Experts of a small language model: vocabulary 8192, 2 picks a token.
Below are experts of layer 2 (counted from 0) of a mixture-of-experts language model. Rows are named router (the router's row for the expert), gate (a neuron's input weights, with its number), up (a neuron's input weights, with its number), down (a neuron's output weights, with its number) and show model dimensions 0-191. Each number is 50 + 10 x the weight over its row's rms, rounded and kept within 0 to 99.
After each expert's rows: "raises" lists some tokens whose logits its average output raises strongly, later layers aside. This comes from a sample of Wikipedia text that the model never trained on.

# expert 2
router:42 52 38 44 38 52 44 38 54 54 44 52 62 56 47 43 63 49 39 61 47 47 50 58 58 67 45 64 59 61 56 46 55 63 53 46 49 51 58 35 43 62 51 31 65 45 58 40 57 42 49 75 32 63 54 45 42 67 53 36 41 61 54 47 40 39 43 56 54 26 35 33 60 49 55 59 43 37 55 47 62 55 50 48 52 53 52 53 56 42 37 56 44 57 52 55 68 42 67 62 57 31 63 41 62 38 48 62 63 40 69 47 43 36 45 54 63 45 52 46 46 59 47 44 42 51 52 37 67 27 39 50 39 51 72 51 36 55 59 27 47 48 47 57 47 63 54 64 56 48 47 33 48 41 39 46 62 36 52 48 41 46 35 51 54 41 35 55 36 61 31 41 43 54 63 60 50 31 42 62 54 45 55 43 57 28 66 31 61 42 46 60
gate0:45 34 34 54 64 47 50 55 39 44 40 44 79 41 45 58 54 55 47 51 62 37 55 44 44 78 58 54 48 50 53 55 51 44 57 55 59 50 29 58 51 47 53 61 48 52 41 59 26 58 61 46 41 50 46 59 46 54 59 42 50 51 53 56 51 45 65 36 42 29 67 53 56 40 39 57 52 44 47 52 43 41 42 48 44 60 48 58 37 39 44 51 43 62 38 57 63 51 69 31 44 30 32 71 42 49 44 52 59 38 38 61 41 42 52 57 19 39 62 42 57 55 63 42 56 31 68 51 49 42 47 36 49 39 46 61 41 40 45 50 40 54 41 39 38 74 47 49 61 53 61 47 51 43 31 45 44 49 48 63 59 42 37 43 42 46 33 62 41 63 32 60 44 63 53 59 38 41 47 51 55 47 48 57 47 56 40 50 60 36 69 55
up0:51 45 46 52 41 31 50 46 43 45 59 43 54 54 55 54 70 53 46 29 45 44 66 66 33 38 45 69 51 22 50 48 45 37 36 44 56 53 48 48 48 45 58 50 58 56 59 35 66 46 42 44 60 38 41 36 41 34 44 50 53 40 48 41 59 42 60 49 53 43 48 53 34 22 55 41 50 48 42 56 50 41 42 57 68 61 47 40 54 61 43 50 41 44 62 74 43 61 32 68 47 49 51 57 59 58 48 54 55 63 59 71 46 52 72 40 46 57 43 58 50 58 49 63 60 53 42 61 41 26 55 38 53 48 65 49 58 41 57 51 61 40 57 60 40 33 44 50 56 64 66 57 49 58 31 53 51 36 42 55 42 34 45 50 30 56 26 66 33 55 56 62 52 49 49 50 52 54 44 63 68 56 45 52 59 63 52 50 47 55 40 37
down0:46 68 64 34 50 59 59 49 54 41 59 39 45 57 65 39 39 55 73 36 43 32 43 37 52 62 37 71 60 31 51 32 34 56 45 53 59 60 57 39 33 31 47 53 41 58 38 45 64 46 58 55 55 57 41 49 64 52 59 43 46 51 53 66 50 47 39 35 62 57 42 38 54 52 48 65 45 55 47 50 45 38 38 39 45 48 76 34 46 54 53 58 49 35 64 51 49 42 49 56 46 60 49 72 50 57 66 44 66 49 48 65 50 48 57 43 46 53 64 54 66 63 50 57 49 54 49 60 52 56 61 55 40 61 57 49 54 54 60 39 64 56 64 30 45 32 50 42 54 53 51 59 56 48 56 40 75 50 60 53 34 46 42 52 53 63 39 65 49 54 49 51 63 55 70 36 64 41 44 42 55 48 47 40 52 40 70 46 63 59 50 29
raises: " in", "\n", " of"

# expert 13
router:52 62 38 40 69 66 48 66 44 37 35 49 39 62 63 53 51 60 49 62 57 49 31 63 51 64 46 31 70 44 41 47 43 53 33 47 45 63 48 55 51 65 44 63 38 61 63 53 45 59 70 39 51 48 42 61 57 57 68 55 49 62 64 45 67 65 56 39 41 49 55 48 47 34 53 45 47 44 59 62 50 25 38 56 48 39 42 31 44 46 64 53 66 57 55 48 42 43 59 48 58 42 57 45 60 62 44 50 62 32 63 62 58 44 49 55 53 61 47 54 56 55 35 43 62 41 64 66 43 61 41 69 59 68 34 53 37 51 44 62 45 62 46 47 58 48 54 45 55 53 45 62 42 37 53 44 44 50 45 42 43 42 49 26 56 61 32 49 36 50 53 56 57 51 62 37 61 29 40 45 56 50 40 54 41 37 36 65 61 41 48 49
gate24:64 54 54 48 63 50 51 43 71 44 58 50 44 40 63 66 57 54 45 61 38 54 31 61 42 48 50 44 56 49 55 59 44 69 41 64 49 55 57 44 43 59 53 58 59 62 53 45 51 70 40 44 67 56 53 61 74 45 48 51 49 53 53 65 59 65 55 40 39 50 42 45 64 43 46 61 33 52 60 44 55 47 62 44 59 48 57 33 44 35 66 33 58 63 45 43 54 60 69 35 34 43 45 43 40 49 71 47 63 49 54 44 50 58 47 43 42 49 40 54 45 62 48 51 49 52 60 61 39 59 58 60 45 70 49 57 36 54 59 43 51 34 60 41 38 35 56 33 56 37 49 64 56 52 64 43 56 42 68 55 33 55 53 43 56 48 59 42 45 53 47 65 41 39 38 49 46 59 36 79 39 58 22 53 37 50 41 64 53 61 48 67
up24:47 45 45 43 49 37 47 61 27 53 49 42 55 59 43 47 45 52 55 47 62 47 62 32 57 51 53 59 27 51 42 34 61 27 56 39 53 35 35 59 56 41 56 40 53 38 43 52 39 29 50 51 36 47 49 42 41 50 45 48 58 31 47 26 48 38 51 56 59 47 60 45 40 49 53 42 73 55 40 54 51 43 44 56 39 48 39 66 57 50 35 67 44 35 50 54 51 45 36 57 65 62 52 59 66 49 42 49 39 67 44 64 54 49 55 61 57 56 71 66 62 37 43 39 54 47 27 41 53 45 38 51 62 23 58 35 57 49 39 55 48 64 41 62 47 60 49 61 56 51 53 42 39 51 43 62 50 57 43 35 66 50 53 43 46 50 46 51 49 55 56 26 65 53 56 41 57 48 61 33 65 46 72 37 61 49 54 34 52 40 46 46
down24:70 55 53 48 58 43 59 30 68 52 57 47 45 38 58 58 50 61 37 52 56 43 58 46 49 49 79 43 55 54 45 47 41 63 39 51 51 45 41 37 47 52 43 60 62 46 55 37 44 66 51 44 49 39 47 54 74 40 57 62 46 40 52 59 75 58 46 48 59 54 43 50 41 34 39 26 42 49 52 63 69 53 46 49 48 36 49 45 44 48 74 46 53 41 37 25 51 45 52 52 41 61 49 41 35 56 49 43 60 38 62 58 43 57 55 57 67 68 48 47 50 60 44 43 48 39 46 65 33 60 52 65 47 70 57 49 40 43 47 52 51 40 61 35 62 49 60 39 56 44 46 69 53 50 62 60 48 35 67 55 31 56 53 41 64 45 57 57 41 57 41 66 37 52 57 48 40 51 33 61 59 41 27 45 48 49 36 51 41 49 46 68
raises: "\n", " and", " –", "–20", " -", "-"

# expert 20
router:42 35 40 41 44 63 73 41 61 52 23 48 64 63 38 45 51 48 59 49 55 39 60 47 31 47 49 59 47 55 50 53 53 55 65 59 39 53 59 34 41 48 59 53 64 50 54 57 57 56 40 56 50 48 66 36 55 40 45 44 60 56 55 54 40 37 60 62 52 35 45 72 51 48 50 57 65 53 28 57 53 55 37 30 48 55 42 53 46 52 43 53 46 60 43 40 56 61 50 51 42 48 43 65 52 31 40 53 42 41 44 50 62 47 63 38 43 44 52 45 33 53 57 62 34 68 54 44 63 52 56 57 56 38 51 44 59 42 43 47 58 41 36 39 55 63 59 58 64 15 59 41 51 31 59 61 68 48 55 42 49 49 53 67 57 76 56 50 56 65 56 52 27 56 53 48 48 48 60 42 49 34 60 45 40 63 53 47 65 33 58 46
gate0:45 66 62 48 32 49 44 59 46 57 50 43 42 57 22 60 55 31 48 41 41 61 48 47 40 56 66 55 66 58 47 54 39 68 45 47 52 42 53 44 33 38 37 42 52 62 44 66 43 44 37 50 60 50 37 47 37 50 47 50 60 54 59 46 46 47 49 61 56 41 52 70 53 33 40 61 54 63 67 36 64 36 55 46 50 65 52 50 44 47 39 44 66 41 70 54 55 50 43 44 62 55 37 43 50 31 57 63 43 34 54 40 48 54 63 60 56 46 66 53 48 46 50 49 39 40 65 48 53 56 58 53 61 63 41 57 71 50 36 48 69 64 42 72 39 48 40 57 67 53 63 49 49 40 55 42 47 36 48 31 62 51 63 76 38 38 46 54 49 73 54 50 53 60 46 54 59 54 70 45 46 66 47 51 52 47 51 47 34 40 53 37
up0:68 44 69 41 43 30 47 53 45 47 57 47 63 41 46 60 43 54 43 47 51 49 47 55 49 43 60 50 60 52 52 62 50 52 53 70 46 53 48 48 51 51 47 52 41 50 66 61 36 44 54 41 46 27 61 37 31 64 40 52 62 38 47 38 26 38 62 46 51 58 39 48 66 48 55 52 46 67 42 64 56 44 48 40 42 31 54 54 69 60 33 64 46 34 42 44 67 49 55 56 36 61 33 51 59 66 56 48 37 70 48 61 54 48 39 46 43 37 56 41 63 54 54 60 27 49 44 59 48 44 54 44 30 40 54 32 52 48 60 65 50 50 46 55 56 47 43 34 62 57 60 56 61 56 55 64 51 50 44 30 66 55 50 56 50 77 57 62 49 37 57 48 59 69 39 43 46 47 66 20 50 42 45 55 56 52 49 48 50 49 46 46
down0:51 53 36 61 59 36 51 68 39 55 41 60 51 54 69 50 54 60 62 57 43 40 44 40 49 41 33 28 51 68 52 39 65 67 49 45 36 40 59 47 48 60 54 52 60 39 39 46 70 55 47 35 48 51 51 47 60 27 41 61 54 60 49 46 56 30 41 53 60 54 49 40 37 36 49 48 46 46 47 55 66 53 56 50 69 62 42 52 43 61 43 36 37 55 42 74 57 51 75 35 59 50 64 37 46 51 33 59 63 49 69 61 38 56 33 42 50 55 58 43 52 45 38 40 67 48 47 58 32 62 52 50 53 54 33 48 33 56 43 39 54 60 41 41 52 66 65 48 42 48 31 52 48 50 63 45 32 58 54 47 53 48 53 62 57 57 41 56 33 61 52 61 54 50 38 62 34 64 45 32 45 60 48 59 54 46 41 55 47 55 58 62
raises: " and", ":", " of", "/", " in", " with"

# expert 22
router:52 63 67 53 50 30 43 46 47 61 43 49 58 55 62 55 58 37 55 42 59 40 47 55 50 49 41 42 56 47 49 69 54 51 52 51 41 48 42 56 53 43 59 47 42 68 49 45 24 62 52 32 66 41 55 45 45 53 62 42 60 46 66 40 59 35 56 39 56 37 55 53 65 61 59 64 49 57 63 62 59 49 62 47 42 51 66 41 34 64 42 48 42 62 43 45 40 45 56 56 49 46 51 37 60 58 51 39 49 47 61 56 59 47 52 60 57 29 52 61 54 75 34 47 62 50 63 71 34 48 28 43 66 47 55 40 61 43 51 51 50 50 38 37 38 51 47 28 54 54 64 39 45 46 46 50 61 65 42 35 49 62 37 41 35 48 52 34 43 25 58 61 69 40 44 42 54 51 41 59 48 42 29 50 37 50 31 62 49 65 39 39
gate1:36 67 60 48 44 36 44 61 47 29 53 36 77 43 51 46 42 47 63 34 39 60 41 51 41 51 75 52 51 58 61 61 51 52 54 57 43 58 58 55 67 44 69 57 44 41 49 54 60 63 44 49 41 51 55 65 64 63 36 63 37 44 43 54 56 47 46 47 60 63 57 47 52 40 47 50 68 48 63 41 36 45 45 58 67 42 35 52 64 49 43 42 40 67 51 48 50 49 50 31 64 53 64 44 41 53 52 56 80 52 34 54 58 49 67 52 61 40 48 58 65 55 46 50 68 45 49 57 39 44 43 43 48 40 43 63 47 65 38 30 55 47 42 50 54 42 61 47 56 49 63 42 44 53 39 27 42 57 57 40 57 54 58 62 65 51 49 45 58 57 44 35 59 53 57 51 54 45 36 79 59 50 36 62 41 36 37 53 36 56 41 45
up1:57 49 61 61 52 50 34 57 41 70 49 59 52 52 46 32 56 49 48 52 53 48 64 42 58 51 68 62 66 35 51 54 59 33 66 46 57 60 59 66 55 48 33 44 46 40 50 38 54 59 54 46 42 61 62 53 39 58 45 38 42 59 54 45 53 55 42 66 53 55 36 45 48 55 69 48 59 35 49 56 44 49 35 61 62 48 54 50 45 60 45 71 48 57 66 43 57 62 47 42 54 34 58 50 51 40 37 48 56 49 50 57 58 54 57 54 55 37 52 32 58 39 59 60 59 58 38 31 50 69 56 44 48 44 54 47 55 41 38 31 48 55 39 37 57 61 36 54 28 57 59 41 37 33 41 45 55 52 44 47 57 27 64 49 64 48 53 30 74 79 47 56 48 43 52 41 53 38 41 42 58 65 55 48 44 59 78 35 46 40 35 46
down1:42 47 47 52 61 50 39 30 38 43 35 57 50 53 53 51 59 33 54 56 55 47 43 52 54 28 53 45 79 56 49 49 55 34 56 43 50 63 49 56 45 53 43 39 40 65 53 67 69 36 50 50 46 60 56 58 47 45 47 39 49 49 60 52 58 43 40 49 56 55 54 50 53 42 69 47 52 51 47 38 48 42 41 56 51 40 37 51 23 61 60 55 58 51 65 48 48 40 60 56 42 61 47 51 62 50 22 51 48 45 43 62 42 52 50 63 46 46 51 46 64 41 47 55 47 38 25 40 40 57 56 47 40 62 64 46 44 66 52 35 58 53 44 55 58 66 44 47 43 42 50 42 57 46 46 44 60 64 44 66 55 48 66 30 52 43 50 35 54 74 78 47 60 33 58 57 60 30 48 38 44 62 40 41 70 56 65 53 62 35 57 30
raises: "00", "000", " |", ".7", ".8", "\n"

# expert 12
router:56 54 30 58 34 51 85 43 46 46 39 27 32 40 48 42 67 38 49 31 38 52 49 54 44 61 51 55 41 33 38 49 52 50 62 47 53 46 45 52 48 62 59 45 65 47 57 52 36 46 44 51 40 56 45 46 41 50 41 53 49 56 29 38 54 42 34 42 32 48 51 55 58 35 61 60 40 47 37 34 52 40 36 47 64 29 59 51 40 50 29 64 31 45 45 48 62 54 50 38 58 40 53 36 62 38 58 50 53 53 63 47 55 45 55 52 40 47 64 57 39 46 49 31 62 47 47 49 73 53 41 52 50 59 43 50 59 72 47 41 48 35 48 43 58 38 55 46 55 40 57 53 58 49 41 53 61 45 60 45 47 34 54 62 41 51 32 50 54 67 62 43 41 60 48 49 59 67 54 61 55 41 62 49 56 36 51 25 56 43 64 57
gate0:51 47 63 43 37 55 44 40 51 66 57 54 67 31 64 38 60 60 52 31 49 48 34 45 42 46 67 54 43 47 40 46 41 50 37 56 29 46 45 46 30 51 51 35 62 64 54 50 29 66 68 32 33 28 56 40 51 44 44 66 67 53 59 63 33 62 52 45 39 48 39 66 40 48 46 34 40 59 45 35 61 51 44 73 49 44 51 44 59 55 51 59 58 55 45 38 46 55 30 55 51 37 46 47 61 52 35 44 49 65 66 46 51 51 58 45 48 65 74 57 43 44 43 46 48 53 35 58 39 37 36 56 56 38 41 34 52 53 47 31 45 51 55 60 67 51 44 45 66 47 55 72 52 40 33 46 58 52 57 59 41 48 57 54 50 55 39 57 41 57 63 60 51 54 52 48 59 52 56 61 54 49 60 49 50 57 37 34 35 44 47 46
up0:57 66 55 42 40 42 61 31 60 66 46 23 54 39 48 45 43 59 48 41 59 65 65 55 55 49 74 45 68 54 49 38 32 41 51 63 43 56 48 55 39 45 29 49 62 42 47 43 37 65 46 45 31 39 53 32 39 47 60 60 44 64 44 71 59 61 47 43 51 47 54 65 57 67 58 63 57 58 44 50 41 49 41 56 56 73 53 40 50 36 62 43 53 60 53 37 54 34 46 31 47 37 42 49 47 49 39 51 52 50 32 46 52 57 37 50 31 46 69 75 42 46 49 53 40 62 46 46 43 57 46 48 41 53 71 36 60 44 39 56 57 54 41 54 49 53 47 46 48 46 44 60 36 50 57 42 67 52 55 43 50 50 60 56 49 56 46 65 55 63 54 48 48 62 63 51 53 58 56 48 65 39 49 45 41 48 44 59 57 66 33 74
down0:53 31 48 45 52 53 40 55 64 46 68 48 62 55 70 58 58 60 56 57 53 43 55 51 49 63 57 55 50 35 53 50 61 64 20 63 69 38 57 43 70 55 30 65 46 44 35 37 58 59 46 44 36 68 38 42 58 37 51 60 35 45 49 53 36 43 36 45 54 55 49 39 58 59 27 60 44 46 50 57 39 51 49 62 53 48 56 56 54 37 32 51 46 58 56 38 57 42 63 54 58 44 58 55 39 59 50 56 53 47 38 42 46 42 26 41 40 59 49 70 43 48 70 57 59 42 53 59 62 44 56 49 41 47 57 61 50 55 38 64 48 47 46 39 25 45 37 52 49 66 64 41 61 59 49 52 46 76 54 57 44 49 47 32 53 46 59 55 57 37 56 35 40 55 44 52 51 33 65 49 26 44 61 52 52 47 49 56 48 52 58 61
raises: "\n", " and", "."

# expert 37
router:61 57 47 30 65 57 54 67 40 39 46 60 58 60 43 50 37 54 59 79 56 40 21 45 33 54 51 47 55 45 50 63 44 52 57 65 45 41 43 53 46 31 34 46 49 49 44 45 47 61 42 51 70 48 59 45 43 61 67 34 26 38 46 51 51 67 55 28 47 46 45 34 57 55 46 58 59 54 51 39 45 28 42 32 47 34 47 58 48 64 41 46 58 66 60 45 53 56 64 59 41 67 46 50 71 56 38 38 40 51 49 60 54 43 58 46 41 47 59 58 55 60 43 58 77 57 57 41 52 42 47 55 52 64 60 66 52 48 41 27 55 63 57 49 39 52 68 45 53 40 65 42 44 52 51 52 45 40 58 54 43 51 44 43 50 52 60 41 34 61 47 52 62 52 55 43 60 44 47 44 42 45 49 67 57 49 40 56 53 57 49 32
gate1:39 36 41 45 58 58 70 45 50 35 51 44 29 49 58 36 50 36 62 63 54 38 29 40 53 70 62 51 45 38 67 42 49 69 50 46 50 44 36 60 61 49 58 45 55 47 59 52 42 64 64 60 56 58 49 38 46 39 41 49 40 49 56 44 60 51 46 49 52 46 53 59 43 64 30 53 56 60 49 41 54 60 52 58 48 53 46 63 54 46 52 49 38 60 84 53 55 58 42 64 35 53 36 50 36 64 51 49 47 48 44 43 33 33 53 32 32 63 45 34 41 53 41 47 56 52 47 46 55 41 49 58 54 41 67 76 67 60 45 51 66 55 47 49 59 58 69 53 43 36 51 55 45 47 54 46 44 46 62 37 48 54 47 68 54 52 38 47 60 38 32 48 44 39 42 40 38 63 51 35 58 40 51 53 55 68 58 66 54 41 71 62
up1:38 38 40 56 51 45 32 27 61 63 51 47 44 48 50 59 45 51 45 51 47 30 50 46 50 55 43 46 47 48 55 51 49 60 46 32 36 32 49 59 45 52 54 55 43 53 37 57 33 38 49 49 42 48 53 48 54 54 66 45 46 47 59 58 55 66 38 78 58 53 41 47 53 51 39 48 34 67 41 51 59 47 50 55 56 45 41 48 47 41 57 44 41 61 55 52 45 31 54 62 53 46 61 49 46 40 55 46 46 57 55 71 51 35 34 45 61 65 34 40 52 45 64 55 48 62 34 80 34 62 35 45 41 33 49 61 60 65 35 43 48 46 63 40 53 55 43 63 41 56 52 59 58 53 48 37 29 40 58 57 50 63 53 57 57 44 41 68 53 60 46 47 33 49 40 44 38 53 43 44 55 37 44 54 40 65 15 26 40 41 63 51
down1:30 44 63 41 45 65 59 64 46 57 49 54 47 35 62 41 70 45 52 40 47 54 57 37 55 63 55 53 59 42 58 33 61 53 49 49 50 42 51 64 49 50 41 42 32 51 52 46 51 60 43 49 59 69 36 61 51 40 48 52 54 46 49 53 52 25 49 29 37 54 44 55 36 39 43 32 61 48 49 67 48 45 39 57 45 53 42 32 37 22 50 57 53 36 46 45 38 49 47 33 59 50 43 55 68 58 56 40 57 56 47 66 46 67 55 55 58 39 43 46 55 60 71 50 43 64 58 41 38 57 64 48 53 36 50 40 53 53 58 60 20 59 48 48 47 45 54 64 68 59 46 50 41 45 45 61 45 63 57 52 41 45 40 40 46 33 53 47 40 51 54 51 43 34 45 71 49 54 43 64 23 49 58 34 47 50 67 46 61 41 33 52
raises: "al", "ist", "iz", "it", ",", "s"

# expert 24
router:69 59 46 46 67 30 41 60 61 45 47 52 53 48 44 53 37 57 54 48 62 53 28 57 51 54 42 61 43 42 46 63 63 54 34 52 68 52 52 66 50 61 41 40 53 50 48 39 54 42 55 40 50 47 42 65 62 31 44 44 55 60 36 58 46 51 57 42 50 48 35 53 46 34 38 55 65 47 53 37 39 26 56 40 41 39 51 62 62 56 45 60 55 68 41 48 51 55 69 54 43 42 43 46 52 56 53 59 46 30 56 44 56 53 36 66 50 45 67 43 56 74 48 58 45 57 54 34 43 48 36 65 50 46 61 38 37 58 57 39 55 57 64 59 38 61 51 50 67 42 58 50 54 37 54 49 35 55 49 59 36 50 37 32 59 47 50 44 46 50 32 60 53 46 66 46 64 47 45 71 37 45 31 59 74 42 61 75 53 48 45 64
gate1:47 51 44 71 39 60 37 55 62 44 52 48 40 39 64 47 33 41 62 65 39 50 54 35 47 58 61 53 72 38 58 64 60 41 58 55 46 45 48 35 59 46 47 41 60 43 55 34 53 43 71 46 45 54 58 57 49 60 41 53 61 50 45 55 46 51 57 54 48 62 49 43 64 39 45 47 58 53 50 52 55 42 44 44 49 59 46 37 55 57 42 43 63 31 50 53 35 44 51 38 73 54 61 70 58 50 42 34 53 59 69 53 48 59 46 62 42 50 59 48 25 78 41 59 42 54 55 48 45 36 47 37 52 46 41 71 63 61 56 44 48 59 48 42 38 77 39 55 39 50 61 31 55 46 58 39 43 54 34 50 66 36 52 30 55 56 53 52 43 71 72 65 48 49 46 38 67 53 38 54 65 50 44 56 63 45 59 55 58 52 47 52
up1:51 49 36 35 46 61 68 57 41 76 52 57 60 42 34 33 45 57 48 51 68 58 56 48 56 55 65 53 48 42 57 43 61 69 43 34 54 55 54 64 44 50 42 46 52 62 54 35 43 54 40 45 75 42 46 47 72 45 68 43 41 54 41 51 32 69 56 69 40 48 54 49 49 61 57 59 35 48 62 51 67 49 34 38 34 34 49 45 45 45 36 68 36 54 51 53 63 50 45 56 35 61 46 50 51 53 57 65 54 61 42 40 57 38 47 45 64 47 50 45 42 45 50 46 55 48 54 45 69 54 59 53 35 63 48 38 63 34 46 66 55 38 50 56 65 39 57 48 71 53 57 50 47 58 59 52 56 60 36 63 46 73 51 59 52 39 65 45 42 56 47 43 39 51 48 62 39 41 33 54 59 47 60 52 54 59 51 36 59 27 43 58
down1:49 41 45 48 53 47 48 33 27 50 56 48 30 51 40 63 66 37 27 52 61 51 43 49 56 47 56 62 61 57 43 42 37 66 53 40 47 61 34 58 55 48 34 62 51 56 41 68 58 58 52 48 32 36 50 61 53 40 64 42 53 36 79 54 34 60 66 54 46 68 44 57 39 40 59 48 33 58 55 34 66 57 59 33 71 44 48 61 49 53 63 53 53 53 62 56 36 59 33 33 32 54 48 51 45 50 61 49 44 40 64 38 60 47 51 49 54 46 39 53 64 40 47 50 56 49 50 42 44 35 44 48 53 57 36 31 47 37 49 67 52 59 49 45 58 61 44 54 57 32 41 68 39 52 70 59 61 54 56 58 52 55 47 46 50 37 52 40 39 37 58 45 35 57 61 52 59 55 51 53 66 49 54 29 40 58 45 57 39 47 56 55
raises: "\n", " in", ".", " of", ":", " a"

# expert 3
router:65 66 40 44 50 54 38 51 52 47 44 62 57 50 65 70 42 33 52 71 50 46 44 47 54 39 39 45 71 63 39 61 41 57 55 55 50 52 63 53 56 52 48 61 50 55 37 40 30 57 63 42 52 60 44 42 45 61 55 39 38 58 52 60 42 53 45 57 52 39 51 59 47 61 58 62 65 54 61 45 31 35 46 42 39 65 38 50 47 62 51 47 64 57 57 28 43 37 58 59 48 55 50 46 71 70 66 65 47 30 62 56 61 57 54 32 56 58 53 58 64 50 35 44 68 36 52 62 56 54 56 70 74 59 52 54 45 38 49 60 60 40 54 55 43 50 42 41 60 57 48 71 41 62 49 44 59 51 57 62 56 66 58 60 36 46 59 36 25 46 36 55 59 43 66 56 58 43 49 47 61 55 50 49 57 52 43 60 51 62 53 36
gate0:39 40 29 44 57 55 56 43 42 73 56 33 63 57 60 45 33 56 43 39 50 64 40 55 41 73 54 39 53 53 54 43 48 47 58 52 49 48 69 59 57 49 53 37 48 53 56 53 47 64 51 51 38 49 36 44 56 54 44 46 34 49 44 52 53 54 26 37 61 60 38 39 43 53 46 25 48 52 43 34 35 62 53 57 52 28 56 50 41 44 51 43 46 35 37 45 61 70 54 55 40 61 55 61 30 49 70 64 38 64 76 52 58 44 44 35 55 58 45 55 57 51 40 46 23 24 52 53 54 46 47 33 51 52 57 51 58 38 27 59 48 50 55 43 48 36 41 52 49 59 51 37 45 41 54 44 50 42 50 43 50 28 50 44 60 52 48 55 36 52 57 49 37 52 66 56 65 45 34 62 38 43 40 36 48 39 42 53 53 56 51 60
up0:53 51 51 55 44 30 35 54 52 25 64 61 48 42 58 52 46 45 37 32 59 50 56 63 37 56 59 45 64 58 68 43 45 22 59 26 55 58 40 61 42 65 51 36 49 51 56 57 39 67 45 46 60 47 40 56 45 50 42 39 50 43 63 48 62 46 62 56 56 69 44 58 65 41 45 49 51 56 50 32 43 44 75 44 60 65 37 59 49 60 53 46 51 58 48 41 46 52 57 42 48 48 52 51 61 55 59 48 48 49 47 58 46 47 43 73 52 55 50 51 55 56 45 41 36 57 47 59 44 45 36 43 57 41 60 61 38 59 30 71 39 57 68 44 48 51 42 59 47 55 63 47 52 40 44 29 46 46 42 37 58 43 29 44 27 42 42 67 39 39 55 51 47 48 42 47 59 34 37 58 49 67 43 45 34 49 45 50 22 53 41 50
down0:49 36 63 51 71 45 28 53 48 30 41 44 43 42 51 63 51 61 52 54 61 56 44 60 39 38 42 72 30 49 39 50 43 55 46 59 45 67 48 40 49 43 42 51 63 39 43 38 45 54 37 32 46 49 31 58 55 41 42 65 37 47 58 56 58 50 49 64 36 53 67 51 48 50 56 48 37 40 48 47 52 40 66 51 44 74 39 41 52 41 38 53 54 40 60 36 44 41 62 46 67 41 54 55 63 49 45 41 42 54 39 60 25 42 64 36 50 40 44 60 59 63 51 67 60 53 45 50 51 55 45 46 32 44 54 56 65 48 58 57 65 51 50 59 36 41 53 48 50 37 59 39 36 50 38 52 58 46 39 57 43 56 33 49 54 71 47 59 44 33 44 63 63 54 53 68 44 51 75 54 45 38 50 45 53 64 26 61 46 56 53 41
raises: "ant", "u", "at", "it", "i", "and"

# expert 34
router:41 44 46 53 43 35 49 53 54 43 62 59 51 51 42 41 55 42 39 52 47 47 43 41 33 50 46 58 68 53 42 60 61 50 45 59 35 49 46 47 34 49 64 41 43 58 48 44 54 43 40 42 59 46 46 77 60 56 42 65 46 52 63 53 53 48 54 49 63 57 65 34 32 53 28 41 42 55 39 53 65 44 68 52 43 49 45 45 68 48 60 41 45 41 45 43 56 47 34 43 64 37 54 33 34 43 56 54 60 67 75 41 45 67 48 53 29 61 53 59 57 66 57 44 52 60 40 71 33 41 49 49 39 45 59 71 46 48 47 60 64 41 47 54 55 47 52 66 75 50 44 49 60 49 43 59 38 30 54 47 41 48 58 54 58 48 54 71 40 57 51 37 28 40 61 52 52 48 59 46 65 60 43 57 66 66 46 39 57 68 49 59
gate0:38 65 55 53 41 48 55 55 47 46 61 43 32 60 56 53 47 65 45 43 53 80 38 52 44 57 47 54 49 49 52 51 47 44 51 52 47 40 60 46 44 38 58 52 49 49 44 37 63 44 51 51 50 69 45 57 54 60 32 36 46 48 66 48 39 34 52 55 67 64 47 42 51 22 36 54 50 43 49 43 33 50 53 44 57 50 51 56 50 29 45 38 61 60 44 47 62 55 42 47 58 60 37 38 58 54 44 39 50 43 42 49 72 53 57 35 36 53 38 59 69 56 47 54 41 54 38 37 43 50 42 43 48 71 57 70 48 34 45 38 67 65 74 40 57 56 54 53 55 76 45 46 42 43 53 63 66 55 53 59 30 37 50 48 42 40 40 47 44 48 52 32 36 66 59 56 51 27 38 41 63 53 52 57 49 42 58 49 41 42 68 65
up0:54 62 59 41 46 62 52 34 56 64 59 52 47 50 45 62 50 41 56 47 38 60 35 38 31 52 49 53 55 61 33 50 21 41 34 48 63 38 42 51 34 39 47 44 56 28 37 54 47 48 48 66 53 49 53 41 51 66 52 58 41 42 51 49 45 56 53 59 47 59 48 40 47 42 38 43 54 56 43 55 58 45 54 59 55 58 45 63 53 60 38 53 62 59 40 63 47 46 58 56 70 47 36 68 58 48 53 38 58 48 36 49 60 56 73 53 19 56 43 47 72 69 40 51 48 58 59 50 47 54 58 43 65 48 38 44 56 48 46 51 70 58 53 40 40 61 27 36 75 70 53 45 42 37 43 53 55 48 39 48 57 36 37 63 71 57 48 46 54 51 56 37 32 50 57 51 43 57 42 69 65 49 55 56 48 38 63 55 51 55 54 43
down0:49 65 33 51 55 49 63 39 48 55 59 50 52 40 47 47 48 66 55 52 65 45 45 35 61 61 44 43 41 38 53 58 48 69 61 47 34 58 61 46 50 56 53 67 38 55 32 54 58 53 63 56 32 64 42 39 46 56 44 37 45 69 58 56 38 55 35 37 46 53 37 45 63 35 40 50 43 50 42 39 45 52 48 53 50 53 64 49 50 49 51 27 42 48 52 23 63 41 50 48 51 54 48 51 60 63 46 37 42 48 62 35 59 54 52 57 49 57 50 59 43 65 52 33 51 70 56 70 34 53 57 71 40 45 61 69 67 50 38 51 46 73 37 54 44 57 36 59 48 54 60 48 52 22 38 58 48 38 37 60 42 48 52 38 51 69 38 50 51 42 53 61 44 47 46 53 43 64 53 39 42 58 68 53 53 29 46 49 38 51 59 34
raises: " in", " and", "\n", " at"